From a checkpoint of a small mixture-of-experts model trained on Wikipedia.
Size: width 256, 178M parameters.
Experts: 40 experts in each of 13 layers, 416 SwiGLU neurons an expert.
Training: a variant of Adam for the experts, 851M tokens, 3248 steps.
Below are experts of layer 8 (counted from 0) of a mixture-of-experts language model. Rows are named router (the router's row for the expert), gate (a neuron's input weights, with its number), up (a neuron's input weights, with its number), down (a neuron's output weights, with its number) and show model dimensions 0-127. Each number is 128 + 32 x the weight over its row's rms, rounded and kept within 0 to 255. Numbers have three digits each.
Before each expert's rows: a language model's description of what the expert responds to. This comes from a sample of Wikipedia text that the model never trained on.

# expert 28
It responds to: Wars and months. War in World War and similar conflict words, such as conflict, crisis, invasion, month names in dates, year digits, and the piece b.
router:103135085104139133104167164071084094149109154074084146151108150106114086134180167152106081138084162154167201084166149141107080089134131141141095142174162088095094109093139162122145113099150144132086134149143105145175109136107111170094163150103138163173160097154153185111081138132160115155097166131152126103121130185177097102151107091094171117136122187110122115050145097146082124158121
gate1:102120009174168169175131095125084163145107094160141141158139123154128121120159163160149129131149152106147128108044087127093122102190129148090144166114118090139132130120128113096134097114102152091205108096119174171152079141135157145103145079121116103174115172151100162164086079126152111136090128141169162148176140094130091188134104092141132151130129105084170123137126118169140151124099
up1:148151108116162091158124120095120198074141150165120090121205103100070110153080118138106126108112118087121117082178125144093163135139145146074141121147125094172122090080158139144157142134141113102164188121153166068101127123100105051115157103160107129124127120118124161162127080125153162135027139102043111154126069119140119136165203112137181163163155164156194174143173136132128108133151
down1:202116091065094122135142133089108157070125134077075099089122146119124150139093135093169145144088133168119140158142158128109164156143195129205122124130121104083140091081106092155123130176103089099113205148126108130164124161128110104107146045147127088148139106107099144127146159050112082105113094088119187133141108064133124135211100036091142127170113127112141138101176142091188145157083
gate2:100124148133180132128142142085090100142078158173132132152073142077079140130107100114102146119064116181131099092196132150151096094153148088204120142116110126138133070136136158110158149151183120179112103155152107073179131116136089202043188064108174090161146098183110161093090190138146122128082168132164121143146174155080094120130155029123142072140102113128143117099098099154141114145096
up2:171097140059176124114168106062090093134191170230104109063097107085076128092099108136144134117090135083080191082166103125173093108134080123173183169051116111119092152102116172176124162158191135138091101115104137107141168085140125143099147136160186139127177119123115172112159079071126113097109150114098144151101133124152156126148149076114153081108137151205146123149123157151142133155133
down2:156120177144063121124139154150171043177106181121111124142100132069176099148106155134156100199109155124141102110120162107125118097153112165170138068135115130077134110167098095120163116065133121164091147167152158105152147125146159207092137132093133097139137134106085162102090120153133117125096171151166131105103148166082118120099076075122133088214144144084128154100165175198103090144111
gate3:115117145136147107137090127129193138117111115142112134100123102181161103141223075139179128132088129084208118074126152078122069103073140125139114126143161109107141120118165087149112130113111148140124087122155114167087098096118159157160124105120128106166071161088110132121109161095098106156092092121095125148143071069208121128102165096162139117128116150161175210138159049167116142126145
up3:182125094132154169069133076130159101098124144150120091050107121116132087149083090148108129104174125146116129116107088151131166122141033186122113134112202118176102176129172112085151139145144132167108092113158079146151123084101188088120116160141134121158185106124146149090057096089123152113156114171102137118110190145120145179087140130093099098149099163131149091136057105118137095184181
down3:167119140090067110188141070113118116156139125088136114095118145130105087053159105248123115139115164101142083122133060096070103081107064125129137098158122112136149074103068150117128092154136172166166175167099105099141159153052044123125113138072120157150206138117156118135131135117121146117105136128155102126145134147117126175090183097148063146156139101146165144187105133127113122132153
gate4:195123156163167124143110120094132094130125088125158132116174151188105127132160160100117154100075112135142119121133157174109184140088117104172128118109101182150143105094122195153093163103224136108185167139149101164089104157078104177174115162151159133159126123102117095159077085111113095108080103115163151182127068091157095166207136141119109113104162132157105078152128164159157127155102
up4:128111086118167186100156127158156156103125059158137127147068139157115137134140155157134115077132077077118106155156211198104111148134104137188163142191101191122142085101085103090126122157089118182185136125104141093152124113105134087088107136126158137104168139155134132144088088099081107159109154111122137127167103097137135212101122101120162153118153092210098136078129113158115140095062
down4:156149083147127169131111142068204148131139080099183109129109101154148148072102161132162105095092091070088172135091092144131110164093184117146136098109127169107163159175099150156158119129147101106181147157095094130187168097092167160175077127212151132141120115136117153136120107132105112118088121119090154134127127091117171212117112113112109132099077144109106083175123141171141103096157
gate5:140197125093126136112123143151065150217105112096091178105162092159119143164133140115111096134064138136122144050112090137105090147177144143119155109101148096149154144093096113115085149136157068180097131176136111101137155105118099166104085158146103150090096102106136106160138129062141135117141171154156119187152136171111119138071090129142062123179105133159107089129121137094122117084173
up5:131113103146106162139119166101144125078122169143094114145126153100150078150102153199110130111148120103126156175104154155143140140169120172133127165195131124111107075113121080154140124166078117188127128180144151126214115159149177152135180067087093160173075129148138087084066141115162133124108118169129081159157126117110155107136172178177115128158178127057160136147118139126161194056179
down5:090111116157139148160156097123147135141138090101073070155092120191092127096154157115119178119124127095094134088121094086136112108138082085113078126060179122112130136168140095137161128173160060128162079248118103140130144080121093101109144125107120162135127137065125159101100123157147155081151141075115132163192109117140143158066169209135144158132107137169078102135113170141124075117124
gate6:129098107062168116149125166081132154162176172158120134074095105140116170106155102127064086102119126145139088055117097134093135142121178186158161173184125152139143176099101154106141137139149120113090155175139104137101145107143107132171107166174148150107111120062138138147164111172114136110111162136082131118106148105173155113155104104096154083118091181170106120115170150132123101120193
up6:102096116075131164195096133134165151172170168164092161156182111099139136137076153117159126124116108107157232071131046090137122155076144107173099139163179144144130158160146127101139069149146127132146098107083142124088120150175117191127164160139170149132175137085092120141134134067110132106052093125095104124121131082181110142110169065138055127151130144116141097128118082150122147145107
down6:084136130129127152116113163140162150093112169153108170099071073119119168162148115116078147115089150099116188135105133116088165203121080140103094086141149196146112127150152136136102104086119128146092168094090152167157089098188110176074132128102191123107095098090149117117133117116134200109128150152099148139081113107140099116107058150096085162127176177114117098110098147107092097092088
gate7:100111096162161203120104122113083090158065052173142185140181088109106138151160126154142169065123093110147134135101150170090181115147116180181158086121105113100211138110156134129063136106176094123119159153143132163107092122147179178131135156117158169163167107123172158116115113164106135138066147118158135130172140171131134131083129131131147082140078115153168079121096171138100122128147
up7:087185175132184133170169046146107137130154160036132111123080180128120112119128126104173148155130109154127080086116087119116060114097151192113086146185134181154123141161178121105135141147139134174172133136133116077217124115137056145178109091159091155094112160123133141130064165105131105135128116112150131159115175081119127143149124140190163139117155116153111157158122118100134183147091
down7:137153078061117118140180115138157138124115155144087162123113105120156131128091146121140149080132130147085087117131072096077141130086166137124089099170208108137068123120094111119159098128129097161105151070081203145080136164090090108051149165133132101120112141122143128147095138170121160126131089121147140138051081074084130120194114151151096150142155091139129117088142174069146161106149
gate8:117151166142181090063090141069107050132117103106091107150147132147183062148148108172056138147080161148170170126122114179142123090096077150123168130121152139090129122098153125117179119143172137193080073132124092137153172192123171203129095141112113127117145141112151145155161198114150091157151146106063166127107084150083155150098106117090124065150111187106188083056156112170170116147118
up8:077140170179128117162084164141084183143180121121107130144123127157080113113135134146170108106175086139137148117135105096190150154100194124163074077123126119095088144130103126139124107143137125097186144106135100152130079114146110111124148164079187095107121152096116119107179114087128105104124090110150111092121178102130138136149060102085133214102153118124099145136162123120106134132121
down8:171097115149091134122134115086144183103074123128088087133191148080121029146120084140117053140144152102132152139113160093122081094140164117083099136147101092158156041141136088132136201118148154195101215101047139146142168165078076117174172130124182149139149153077110133139161090087105111110077130095104126161106152123068133048150123115095173144146093136186156070133131091107142117147127
gate9:113129126097118136138152134122130103133072129140176147108181134110116141158122210071112095141117116164129123096104088166147151158127092144121175120147119097160150105139117095145164146048174096135181095133113073166127133122125084209161095093117144175109100101165148154102073171120096060167110146144160173168105126135131175082073111098104153140105107185061118102123152129162158136110130
up9:191119106080113034110120135126146118106140179123138159148131140194111102126103137105076072127131123088067150148165114100112110155157171137148077112107108184099146127123133188116143114127083149117160107077174192109083101184106083114127165113115114173143178152106079178107151122141116122085164122199087150105074111190134092140164151164190101099120107169107114102136146099141102128094086
down9:199093088114166141111164118138105112157123165155118099110136117130121119129065130147144152198238136132199158143119124150126157154117117069107152057158137164122109130103083093143138171168107140121120122156105125072150133087163132116132135084070100119174144141119176158134108112144132149162090127135092090113157089138082151161134163135104113119126111079079117146143109089112060121126103
gate10:127134106102132152178129217129194076146080099173135191168134137094147099178083100071132131108167139164172097109181175190138105070071166088103203116149111118127100111159171119099128170154155154191095114180172129179076089128130162174137119129095103144130098122129163159127104129132117162137128126126143139109177171154141087179121172097111144130141183110169103109135169126110124181144061
up10:108128154100173175126149168065078062090089079143098134112124119085115105165093143105102160134190107116152080079100132123159052105093101086143123142135141143140088163152115088145144145159157150125130156188078156135108170096125172170163123122112108140140140137137110103156122121117095150089119147102147136155117168131121153176106201126101167127150144149142134080138168186103177162081152
down10:137125147089141180086126113151093163118125147148030142087136111035126134117146140091129126124135165106129130093104140145125154085141189133136098084183129154162114105130126179179140099200123110167072112089168154100100188058088097082113134153113141150121144136113176132165134120066136097156123154099146068202114092149120086130099163155125178056125187137114118107144154174080158175102080
gate11:158094104096145125154150145115147080142129207126092112110129189108122081157124123152120151116141104149131116095117139155142072127164150138169092117131119121173149030151181083112130139140175130119136104111158088168109077120132111155116159108182120109115122125070121153113108143176145136081119114126161175135104158109186062088132099079139146116150177150197152114142148090145140129127116
up11:120124113125143161138121158101118141195121128150140098105150091068113144101199123175132148096099109101149139154149159084094124118094134087140108139076160121120115134138178108085129125157051161122138119149124171161157142043136048137149119093128131129071098106165162113103090207085178170142165141090152178153134129116112100122132108124101118116163070118111114113136109147133158171090122
down11:139134068193110124138143186112116141217188115147097137132108109148155106095138158123153092134103143121094090176103095097120148116111111127117114121145147120113112114146170120114108116152118117099086127158065138108123137125155154166149128071172150158077159192135143122130117155153115077115122121138109088130127121153128131151123148056106091152180136133123082155141142213143102143113159

# expert 29
It responds to: Speech and lyrics pronouns. Pronouns and words in quoted speech, song lyrics and titles, such as you, we, I, 're, Yeah, What.
router:076156073141158141084140177093063073148094158113098150138104145117106105114150160158105075086097153138162145091154147164107078086142156147126127133157153081088161087106144164121146111133157172120080119148163088131153097165105126184114115141081206139159152117155163175090115159157145115175129162110172080083155129163140132089127107094082147081129084165084104086093153085148067061144133
gate0:103119154118152153111088117129089060117137149162137125169198106140186171132158117067084124097044159110117102182233132211068158111117121128120118118125108131106105171089155117142114112156101129114118136088122138123100106105124146118076066147043159155150129116125106070069135131174165143125097177130136116156121144168151122082133142071084129119129104042145143132131120110122116101103146
up0:126148161163178125129128114101126176094173128108146092126184159137147151156152117156136089129123128112099134057070117128119107125125092152061097159130149107146061129095161129115170139125086134172129150080111173105132155095039070131113139100123124129068124125086181107095148125145133126185104145114077134073131141161153158107151114123079110147100136130123126105160143140144154131151213
down0:174138103107154194094140159162127159149100151161083154168134135166131113126136123169191066107125075141142085034094133138134122133109150131047125150164142156071146091126165117100167204155104095170092156131126125130100116127084149081130120112187188172172137092098060116136132132158118142141063132116131131143129120093181165110148137119145152121133188054094163121166074169189120180105151
gate1:108112083136097111153101102106097139129148125165118208119122169166125112108113152182147079121141126122182129100114103173120181136201109172130177124140136136142099023112124155167109121184114104094146083184172134146127126127086135129079085148091212142164074159090166141174104105091147124130127127093171207149127130052075119193128074103135094099163130166098114186134144151152155173121095
up1:171188151123161123150144091119140075123183169124130076173192061130059139093074125083145116109132098113059101147127084116108134099118175105124183060108085173159138068097119144103133144111084111084137177143134140102104133105121121131141107070124127122168151108092152124175165072124138152113064106101090103146117089067122104152150126126160121142185106157125138175162155124182160082149133
down1:165111129126135143140184115095165144109092082130157086110172191107049110110117073097115144117071152135115115168127128142054131094164067133163093127139104037113085072096173120131133124124066090110147119168140140138156133130133125125117178090136115134121123097087126143090122150108096133137083075096127128167143121075079063156143158093147140182190149139139137106097151107116124195151111
gate2:121125183161142128124138091133097117142089146107114115149102112149067185142104145109138166091107126131112126087173111126114157104152158170182077173131069140154139082102211177135140087157195129155111096115117134105156171102054120106084204106122162108135169125110126200119122127160085127158113122153148121131142134170154081096170164102096138133119042185136126119055098130164115106163102
up2:158109153115155090122146163116108141123156097214090128111124156121133122102132132083163158171124151080084204085128140121219148071145174126128135137091122166123086144138148132158105150117138133114109106138097099124191141105108147099104131176122155116153142115065094166080144154123152102077123126106108123140107079119175171126131140128090149126132165179185106107160095161131140139174110
down2:156128163185149180069071133094101121100111220111171149089135104099173045128149153096115116110139106150168118145110126166109125137130145171135146153155119078097160130184099111178182148061168095110152080127121161155185143099150178090113127179119147144134136105118064155096155138130160153139105165123150140109069133141115105150153095153106144086095125165134126115144171179131100177109135
gate3:121130105113184126108142213108105105096109122137124116145115101136125084142124097194128119106133083132171144089132095132144089170152130109163122132121098057138137159108153103099140074102109148094164096171181102152105130111120151138178109158111127182148078102120127134089148184101130143165118106108111160112172147144169077119104128088137092092105120165154170162148151188150091129135132
up3:091111132133127146151137154150168087181117138130127084072123138141102091137154107182133158119156204141152145077151089143091139163089120142142119155106159115175119165115097151096134113073092144117113110101128039135159137149101192134026145138189121122117141122188107119076163148089097117134194131183140175148153128111108143097079171180078129084157180136101163160191122141067153051141138
down3:106132143131126073158148163195163130086162079082165091117144120177113112109118095176115106161142139126168115163105070104071080119105102099150144167191092131097060113109076128095087141148127160153120147169110102163137104073107107093087066116131100134100113121140125157149105196107163160135147074165180127129164159114146147095100104123115142080137130127076124144131128159136123131060108
gate4:154127138140191151127080157085158144100142117151155150137161145173117056125136159158107124078115114098153147121146175160154164147116136105104170130143092118145148132173076165108106156037181049158161134072097168134144135182132121168096118154162126099103150183184104105125057120139131126175114114123146118152133172122171154138121169159162204099128174203124073091113083179189139181105078
up4:095090175144131157117129148129104123120098081168174153138151163132180134133101136130074149069148100110151093169161228201075164179099122149131166157150130175119140105145118190139142079150082084188099150139101140119125195184100145108086082163162130124126163129152190115177119128115117141139174143113093085125147108123161117168121147120123114141144149102108097113155072188150158132112117
down4:171067167131077102138092118159197081124154107107160149086083169125145160124102162080153088132113113159144091124062140126086093138080159134116185119031139094113153089153141106172153094157036100144197133076130164116109135119097100096120073116179146137102132128092122122138111163102133183146147090110103137081147119085100165153131073151082140146101178148101169173108106120078132120100164
gate5:145152120148136176132114127112112100193094171091100209136137168173145118094077111076152115104120072176064152148115100167139106072125140097159103122147129078128158185107082138105101113209160110090036145215180133130134110112088112085124143140170088115150056105125161135083140156118120149110127138126107136139132145139118169119122144101109091127098053106171131112101118105153127135095135
up5:108083065157109180172126159110119167129116191138085080073133104148128071167136123153141096077143084119141099136088130106123096148158147105175145127155192109140123079082106050160154108129085099172142180131091158060162144146118118164115209090128108130099100168113133134109078159131097133112116074155140049125154129081115142134141088126192163110126134151125122146149124114172108186112148
down5:169152141099122201106120132163190107156130075095107168153136086073115093126077156100075132142122094135087132142130076095153135075132137082173081114167163107126098130146182116151134154172126142095106111145074146181123086140103110098150098100150112171188150113092156160136091165117136148139130154147063129106113113127115130203153139153124109216091074111167092102150110138133162104121111
gate6:108137143081157121166097186066167108149145151160152141101081152130132087112194085137127123064095185177160069080131102144044108125141187126123181108135106126105087112095139149173151081185126158102119130183140078117198146119111131099151110157154122152109127141149143099113121148198118161108114129116123141116139086091093159116151123122121167128125072157092126148111164133145101123145125
up6:149082167145104180162103159142132121109161187143113121128098129129106172092156130081162119096036133126156164139171073132110110086118155127153120160183178105107130140165168155085118058130099152107072106157164087121161152144112095213164139085099160148126139147111134158102147091199122195114099057103067120151085115060155195128097110105137124097155169106145148096119132094179160104150046
down6:109049168131129123192156181135120095120138169123152101186085095112136089132142136103117078138117170177109120147134088058125178161117129084106090102135121167165108097141098117083113135116111016114153135099099131160142133128175063173123170112165144146160155126143111120045137190082147129136155089132106019098110159118201152119131139128142077132135187093144127090127090103127130142136141
gate7:107162082130132129135156082117092109111157157112106087103147165141083135128125106171138129130077171105116133108111152151122144135179113138135129077073172150139117122139172152151111124162152095090146162119130047073159157091113187194142178171106146220107155150127190167118106171153145153092152114101103139109159147115095089101108157156154110092132106095138122151164079156169076115191135
up7:121163122114143151122055113187145123111190161095130103121078054177149101114101116078136123086088119147154102141141063144171096095173095130141093136091124106104063163108187126112113082160103103130122124180160084118165048116149131135149056112133142159142152143141118125137102167061131193104114118096129148172138165159164166116098087152118144124100134087116124113123135140108111168172108
down7:103142098063129081171164111130154189125111145108174067142122117062157090083101073175123105141121135131112100156131106172105164122159123125124086094080174073131092160132126140125095091163088106151099132109110127100162149121069138136066107081178167160143081115148183088099126144099102128133143112155137210099098120158061223140152104109107134090122132112117160081113166176129105165091118
gate8:139156132161138100134120130073146100173127141166146131160082148107190036161094151186131136085157178088188173127122127160129150140090125147124139171152182094121091082134094142146112149152170145118066073121145138085135171200139156164089103124109137080117177152151124164137084154134151086162145110123079154168121139130134117137101103117046149101125153133141137126109097114159136084122121
up8:133118182143128140112098096145136131131155124103106159141123160161108203155135114092115076181134131164116120103138129110065198082126172111075098070102111164116119152117150127101116097143172119160193118094129128189143077068158095093147134134107123092149190083045070077117159080167155061135167125093171117126094084129117143079163092160185094138136131115123133135151111167092146134141113
down8:138091163162165158134096126128163112146079148127143098099162141095119096108186104101115140124142148199135159062143172181067104117137180097117132097151147166097104137118144168089110162093125121174154085140082201171150136113078128103093193083109160091134129105102158074148117182090118135134170181083150131118176070070126115130098123184126117184126086167152120094132181098158104125106163
gate9:129104102023187169086129157104125072094069142170155135154177114118137111144164154121103153139102119140184170132099141190135114108171116131125156173115163099082152095135125143180116185103179116128152035062109117135137185170154109150113119136051158119131108124089144167121100154104141076088138153084127108114166143189118134103108138125133153133127063161132153084081153173155161134072104
up9:136086118153093114088124143176115128099117164106199160104073084180144140119124103084084109181111071126107161143096155092149124139150106129107167046127132082147147126127129149110091132140086117151112122100157146164117089125138104155130175154156169129168133152119077161141139165127128134168126102139136126113129152119125152117140150101135117175077135087081158145137172106188142119144171
down9:128144108145092132193091114161149117094144166209088127104077171112187118104150140142114132168158134151155084126123120098137158123177047122130121105122164121178055134082126108152102194118036126132119170143155123116149085140180078192156119129132093107130142099158110104119216095099144120122078125142139084126129101151115130134083150131152089144122096108083150178141114143164089171159129
gate10:173102076145146186131068115118128110150111145114164132158115080108099123190124057064136107016146131135111101144177117169097136129120137149101139131093096122083107068115108071114139162146143137096064142045181075109070058163142158162156081166107140099091112193151108148104102144113141144180093132158122107098160081089078118164094206168118136132148134128095164121134146211157152175157060
up10:153115144102111155152063186085062125176138120106137142109114113135169095135114125089117095106163040154115126180093165194116092169172125084134153187111153107140117133126101115196121211141155166154066131149153097121119121073087186141155088146143155167124129127210120108120161131126130124152142151138127119128124182120106172140110189139039166131148132128136187139153159180101067170128150
down10:161068177148038116101153169138184157136133149112117106127106143155124114144147133093071182162123117160132117084117149146128142104124139142160163075143184152114143175092147104106139082083132078143105171125142159084104201099116147131165113158125092100126152092180165177114071104078156075144121069093116109135124140186141135109145197123131100135187153185061062138155122144119105151152133

# expert 32
It responds to: Clause starters, name pieces. Conjunctions and clause openers such as and, While, Additionally, who, year digits after 20, and mid-word pieces of French or Spanish names.
router:094161088155172163094162176101073110165098155099091157150081162101099101152158167167114098094093161158162156090151134154088093100128165166144103153164165087086156098090163150111167112113161172155097120165156105158164093165078098158101140164085166156167159094166155168091089151152176097164106171111157093080151131165141102094153104094090172099154089156094093097084168093146093087158134
gate0:124150106127092158160119110111142096094146157103111053178162066130152142160122088119135131082061160104146160153168097179124104095168143104090083099131110118176138157102175100104115117113087160169159162066102178112153116174100147103082098127086134127089174122114124093146070134118170160125103180144165127125116175136117138066126147116141154161183149092159149140158101125122125143114136
up0:131138165130135135085102168083137171135167134179102057185130131143139126106148132105181125115147127127098143124156071095151121133105085187103024141151149171171106099076132139145161092114149139137123119107148147065078141138112052161099105099096116102106116114031132126106106101121140175109085141087097120145143098156224141132101109164162189121161130114130166120145102173160164197135111
down0:126173127072090165088131170131109176112099123105076212142119101161069137143165188156157131148155126131109104143130110082178084165090147101099121177143150109117134092107184105134127140132123116110147088122137132123104207120115151135115176133178079098118106131118126168128074154110146184091099174131127159131050122154168162123108140079099140188130147137140143014145092117203174119128142
gate1:087117123182158144075100128159127133128169179080165162143084181111113102135171182136110102098193173117138139115101063182139165113163109177127154131126064159171090103127158149101140115153115105101153100159195104132094121174093120134099150130087141130193133154171153150162115099172149126110109114082163170157139144097131116130181104135167120091213141111141102175126145137113113150117202
up1:176158114070164131126095189136127151151171149143155133175181116133144090145106098090114140120172087086123114135166083144122162168117099099171186080114132172170086147118119157141132092134154119096151157129173081129116144147128116130127148074072142125134179057126111130153118112097160188099056105121118123166094131093146109160123114133173153130190094098161184080113125112109121129142165
down1:133067171077126152116114150128139147110117086132163124141199097179102112062166115091104174134112120097068128117110167135115158111154118147092134137140157097126084047053106136181143152091115102130149113128116145091108130166128122168159135080135110105084147163098034163154117146131094111136110110134144151151133094079118139089147147086093131148160155192133080125169142107086087126121085
gate2:094122079183181162095107137110105139148127165139104142137102173091094154186155142169156148121145105139143123108146153156085125103195111165182114119116111140144176078093161140153157117127128176163151076160105128113204127066112105121057152118090151090122151112130103133104102166157144107151126182125143114124119108134102072091167131086139134127149054108169101103108154137142117109187094
up2:147095112108153129110097096150164133158142129184115127113080110125104158154107171104133069128155126049117220119103121174148112109123099119132162129117129141116097138081114165216119163104138154100154107118078141125177131061139104144042155136148191104104162087068094117164152123093127083081151124058110094189159084096106149094171162119136135117104133132196114137115153100128120121149107
down2:152159139147140116144094102184149070159143169096118075168100152098103085145151135139145182111137155119102087130145106093075066082129148115155152112097095088127090135115034167149166182108130116164107116109105081130218088125110183098122142094136087120087141180168049160124101131098091111123101113163115098111090148150092143118127139091116104065138161157104107169091109136107118110127167
gate3:076097141174130119092130144127137115109133128116104099107126080096106098195232095168185099094081099106188157124137160144109133190159182134184115133150116091151183133115103106117116119117145121175136079068115122086098116116122156177119133155138179140155088146104093158096150172123183140130060132159143146147111089126167104121147151072119107091097140125145139144087148227091099073185143
up3:149119097115117110147108165093142152167112131109117087093180132117113172143147122124131097137115134125106154107168070096132111143149080177154127176174203151143100137108107169094163123109117171144114102146161140226183092101159100175061148168154073105105139042187135126106173065110073075160103062154112167102145167132142127127091189223107124128132117136101114158116123138110103097146137
down3:127090104177131051111201152132105103106127160046142134129186117131181133065136076127146104105152123094190072171165056049065093109092119075149158174139111097114084100138126120144114107166116147133177187183100141112118122077131161093096135096084061128154150098190115121158123147118090165127143131122131112141136128119098122113094143153164115098117083106122160113073104182109169191090166
gate4:144137127120191146178122154113135134116110138117106179173139138124127131097121057174128140104118142158126138141170177133142138128123072067126158186137150130143153096141086209116079158125161113123156198069128143179143129155094094137082096110104107083158103144145085164156112124168132147119112085113097098154164055100188117146120108131110153087122125184173165088131150117187090154097099
up4:116121122099174154097194153142071135100111080175146126145066111087159160148133161143129166121167167109145141151135160140108126138072175124177153136188153136130066110157074194154112113115182105142127152123088144107162086161090185127042126111151141132090167097156186141125083134078114108139116198152135165116110103108165158119177127123104138132141144095105129134084078208147098154106108
down4:126145060125157078189101125115141111112131073108124081114157134145153181110094183111164165101184152191111135125095146157107140143086159140154107100102147171125158110171103151154136115195197117138163112142130173114135165138104136142145104141100151141078134159114147131197102093132178084206083108202121103055121124107087127120114088118162064175037109135114137139118146128104101106137151
gate5:144150109087134113141080141117113124217110138032070176116127104144125093169107167124113111164152080131146168147152112123105056066140109155111117089171121107164122124086132141091140126174129146136093065202178101129084137117115091126099126140101108157125118113146145118183136136099159109173037144143137129169151142210123129126065124141065148140171087134146071167109102162107127104119129
up5:120145074159101117160104130144116088085167117167109111107125108132090129110149144162195146116122112117169154139179155122131104139152140147170165179191131139137065079110066080131134085197050117175193144140123150108120109101151160140067177139083092064157083154154183177120126118061114141146133119156189106164142116165140167110160124121188141165139134058133077167141073124135169142082174
down5:128112107131083153103129121080123127152158113146103099112090154092133139102086123051079093150098097085066119174140137160187143092132126082090076099159145148155082174090149113084129189184176113121140154173059120171124086063128097088084140129129129190170111157104162122140135127162052095146138160184110156142195126103136121116087179197160118133095092098155153106124179143132127118128065
gate6:130155093137161147090120093128067101206131162145064147133124163099105128123166130163095101152104168137182167101098107155132079132147136188155116120193170125112156118107120122131199130072125165125104153149193058128146116137086134132182142140126149135176133112141195167103127158133134118150127138113140099085176150132162084089135106105082173136162057162091110124095139085140140101119125
up6:132087128125144161170111137112104140151159109109102127160097127136109113103182121070057127142111154108103153164157125073143190069124161118174107106145123176090088114097100070160144099156075076071145121068140106135109124174082095127105105167096109136162159081059122112114143107132118131093104101134056122100103112130142145171145150058141114226092134145154123121160130066174126112114063
down6:136113132070106091093132120152159151106123102097164155195133083107066152102120100098135129165172172108103181141103099087087188130179182090098110088132114146174150177148084111168109126073157089180124131117125155153177121201158163174043166099190086185128136145090098111128156168119186108121145122090058064128123127124175130151128122145129083093134145156106181092101106089152164116170121
gate7:099136160189109184079136079125107078128149129151096147076124180161081106113165158094138097093116139134162193119129179155087160142138130162159070152153100151127171108095115120106139128203118152095092122138051092095186124159107168159158119163143191124135147152166173181181102145162125146150081105121085109129154181206129149110106165133139115136100161105152159129109134146124108102130168
up7:056126132176232161046097118155164163117165091105135158127088075121083164137068127108187126146100129163127149127118061169157117164076102148149108083126113162150115168148173129146130144150119133109083150131167132077140094122162151152164106088161083131089130170133151091175133100102179164096149084107148094151131112064151175146096112130119154145100135057100111162127116114125065186183049
down7:112103113089091140189168147095135117104145116166114129173113128149129142126128154108129169119152151171127091173111138164151191172143106142169115148102140074096064032116159171118126119111141115147179106178155098136141113138158135105089109106133157136085114110114157148180121105097091063112146100127125190190111074150098111182175087078101101146086158111152186062150119180112151093087181
gate8:060100093136179149124084105121102118159096140143099164193145167113049125140137109168090118065141109088124151145083142138094131124072114150095115098166158155112093109129099124104161146080175120135137035130101104104202131143157171206077107134085150094110163171194087125111123161109155124134114132132088193115148098160081158069067113117105075099165142193093118171114117141120110132132180
up8:090159181112165159131108123106158089193149130092146113101151114144142100110109094118235146118153170128141164144126124107145098106108165170109169098106160129142126165129171141113097081140114158135103131084100139163093113087133075129124128091126174110144127085091139126133159054123133126166113095098147126135142191138134161095184109110125150130125103088189128105117120152151110129156068
down8:137091153110110121173110130088126156135079162088069128095153138094169039179207095167122165113139137150121106125161197136135109122123144164138104146131129085132136122125130177109120112118105159125074170096137158154092144176052173111109140116131087180156157146146164114119142107090104125139102171084108099151145043095094170110113141128176177197118177122141111065188164099127096157125087
gate9:109114151114143116109108141095132092207075117147163108160117152138102081124186197109079093122159215139138121055057115159142145102130093165109157117170118110130218118126138119133128108082146142109075083116138142157149141125134103130121071152117170137097057086120171129089114137125101111158173170097116117094105064126098120043116148151121127136102130149093131123150150166202130131070135
up9:069138059135105108096119116110122143144040164122127130094121139158131128138081126165157122129133173103133129174130106119121136118124124103142153082117059154112158184098137151074114171075130154113091152127111108125126129099158072128143160138146138186145143190098058156117096158078126119176142149162144128104148126092191124149056125083094114110099057087119115152176151136159168130151111
down9:183130082136109107123123133131144122085118133217157112077150162047148129136118164123104100146100112119109108102123146089141163139124132128090087065103078178148131128118108157122092134104091105154109181147120084081170090121126108132126129114119166112171141073092150106194146119154093131105068129125116141152149083129132127158125190116063099069133082120111124133151082122162086058181097
gate10:147135064125157164190134191168115103144081200132120149127107106099106138183123099114162109094160114126126109116165138137137131124146147109110180159116122098101122102086130098073172135128141131164097159120181139143134109147125198154143109156144189136095143118163144118044154128119134132192150114164151103075204184141086138143053120115103137138163132140109137083117159063184045123130118
up10:139156128059121102144071153067122118111112100084103133140103096125139133108168162121175153095175159169124134080151110134171089111171118141133118148104134095125181120176101132148094157150110162131162149110057112128139169089129172162125125094082146196109174128113093118098149145133123149132191130105155096169155140058074176145061134130110163161110168168151152149154117100072123071136135
down10:183084165154106099131119065125141118138140203122061183113044155142153130163134127147036131153143156127110061160083128124108174072155099137091113122128125124142071169133104137112192143106157134109137138156140142122131132058151110094111106147072173154159100127074133154093074168090174065169106148114136127180147154115099111109079090148065167107121158151118119117072108126189082097111131